python train.py --n_layer=19 --d_model=128 --n_experts=40 --experts_per_token=8 --d_expert=32 --init_std_router=0.0212 --lr_router=0.00116 --vocab_size=2048 --norm="rmsnorm" --norm_eps=1e-06 --lr=0.00433 --batch_tokens=65536 --train_tokens=498800000 --dataset="wikipedia_en"
Below are experts of layer 12 (counted from 0) of a mixture-of-experts language model. Rows are named up (a neuron's input weights, with its number) and show model dimensions 0-127. Each number is 200 + 30 x the weight over its row's rms, rounded and kept within 0 to 999.
Before each expert's rows: "comes after" lists some tokens at least twice as common just before its tokens as in all text. This comes from a sample of Wikipedia text that the model never trained on. Tokens count by the router's weight.

# expert 20
comes after: "\n", " |", " (", "-", " the", "=="
up0,233,243,238,168,261,181,240,181,223,210,163,216,184,172,240,252,247,189,133,235,209,115,199,209,179,222,192,186,178,228,191,173,178,205,173,143,183,190,225,212,180,198,212,170,239,210,205,249,188,158,190,181,217,240,181,215,186,184,217,249,203,216,206,216,200,196,177,184,136,214,169,131,217,217,181,203,219,212,139,162,232,197,186,215,216,187,137,196,228,231,183,240,217,213,230,179,172,137,211,182,196,182,185,281,231,224,176,218,154,231,194,137,166,192,210,162,204,200,180,197,196,185,243,205,164,191,205,223

# expert 13
comes after: " the", "-", " of", " and", ":", " \""
up0,208,209,215,167,169,224,159,201,162,175,222,231,203,197,199,164,135,189,177,238,194,196,206,104,199,154,243,221,214,205,186,236,204,196,197,204,205,217,150,251,186,208,124,162,221,227,173,220,239,217,148,179,183,249,234,241,230,234,210,197,194,199,203,166,196,205,230,211,205,234,185,219,243,210,244,201,208,245,196,175,182,159,179,132,213,161,162,201,223,203,193,234,227,194,196,180,166,188,187,211,181,190,187,135,232,138,188,219,199,107,212,263,186,244,202,173,191,202,184,171,199,223,214,168,206,190,159,190

# expert 27
comes after: "\n", ".", ":", ").", "\"", " —"
up0,244,163,164,221,196,170,169,247,199,205,244,150,156,177,189,171,184,161,163,163,134,244,225,237,184,185,206,230,184,249,210,224,194,195,241,197,168,186,183,166,183,188,117,221,180,212,213,225,198,205,247,170,228,176,190,218,156,182,209,219,226,184,230,218,261,136,188,231,180,228,212,124,215,216,198,214,219,210,199,141,194,214,191,185,266,209,226,225,221,193,207,229,187,192,213,170,197,245,161,193,151,203,203,211,181,138,185,153,220,145,191,244,180,216,169,214,169,178,204,231,171,237,226,227,198,175,180,181

# expert 26
comes after: "\n", ")", " 0", " 1", "\"", " —"
up0,176,173,151,183,208,226,198,223,135,159,173,175,183,179,236,167,219,238,182,187,183,200,215,211,199,154,183,185,164,149,198,176,167,195,188,186,200,183,148,84,193,185,206,161,199,202,201,159,185,173,240,179,163,224,187,241,216,154,179,205,192,194,225,188,198,177,192,186,234,256,202,169,215,181,214,178,273,222,217,172,219,241,233,219,206,233,255,182,153,216,191,243,234,152,183,153,197,198,252,171,206,200,220,174,186,213,193,264,162,231,192,220,233,234,184,264,187,179,176,243,175,216,192,169,173,205,184,221

# expert 37
comes after: " ", "-", "\n", " |", "|", " ("
up0,179,177,177,185,251,165,200,241,195,225,251,218,182,267,208,184,186,249,224,257,214,224,152,205,190,196,204,202,191,154,192,130,200,218,228,225,180,216,218,159,174,169,202,199,219,228,214,212,266,194,211,181,181,186,176,215,168,215,207,212,191,223,180,159,234,227,254,193,183,187,164,263,209,225,221,195,213,159,243,198,244,108,177,219,192,166,196,180,119,206,151,157,213,218,173,216,207,190,145,197,158,268,233,201,193,235,201,217,210,187,195,262,215,220,221,163,210,237,191,183,211,225,219,209,182,184,166,196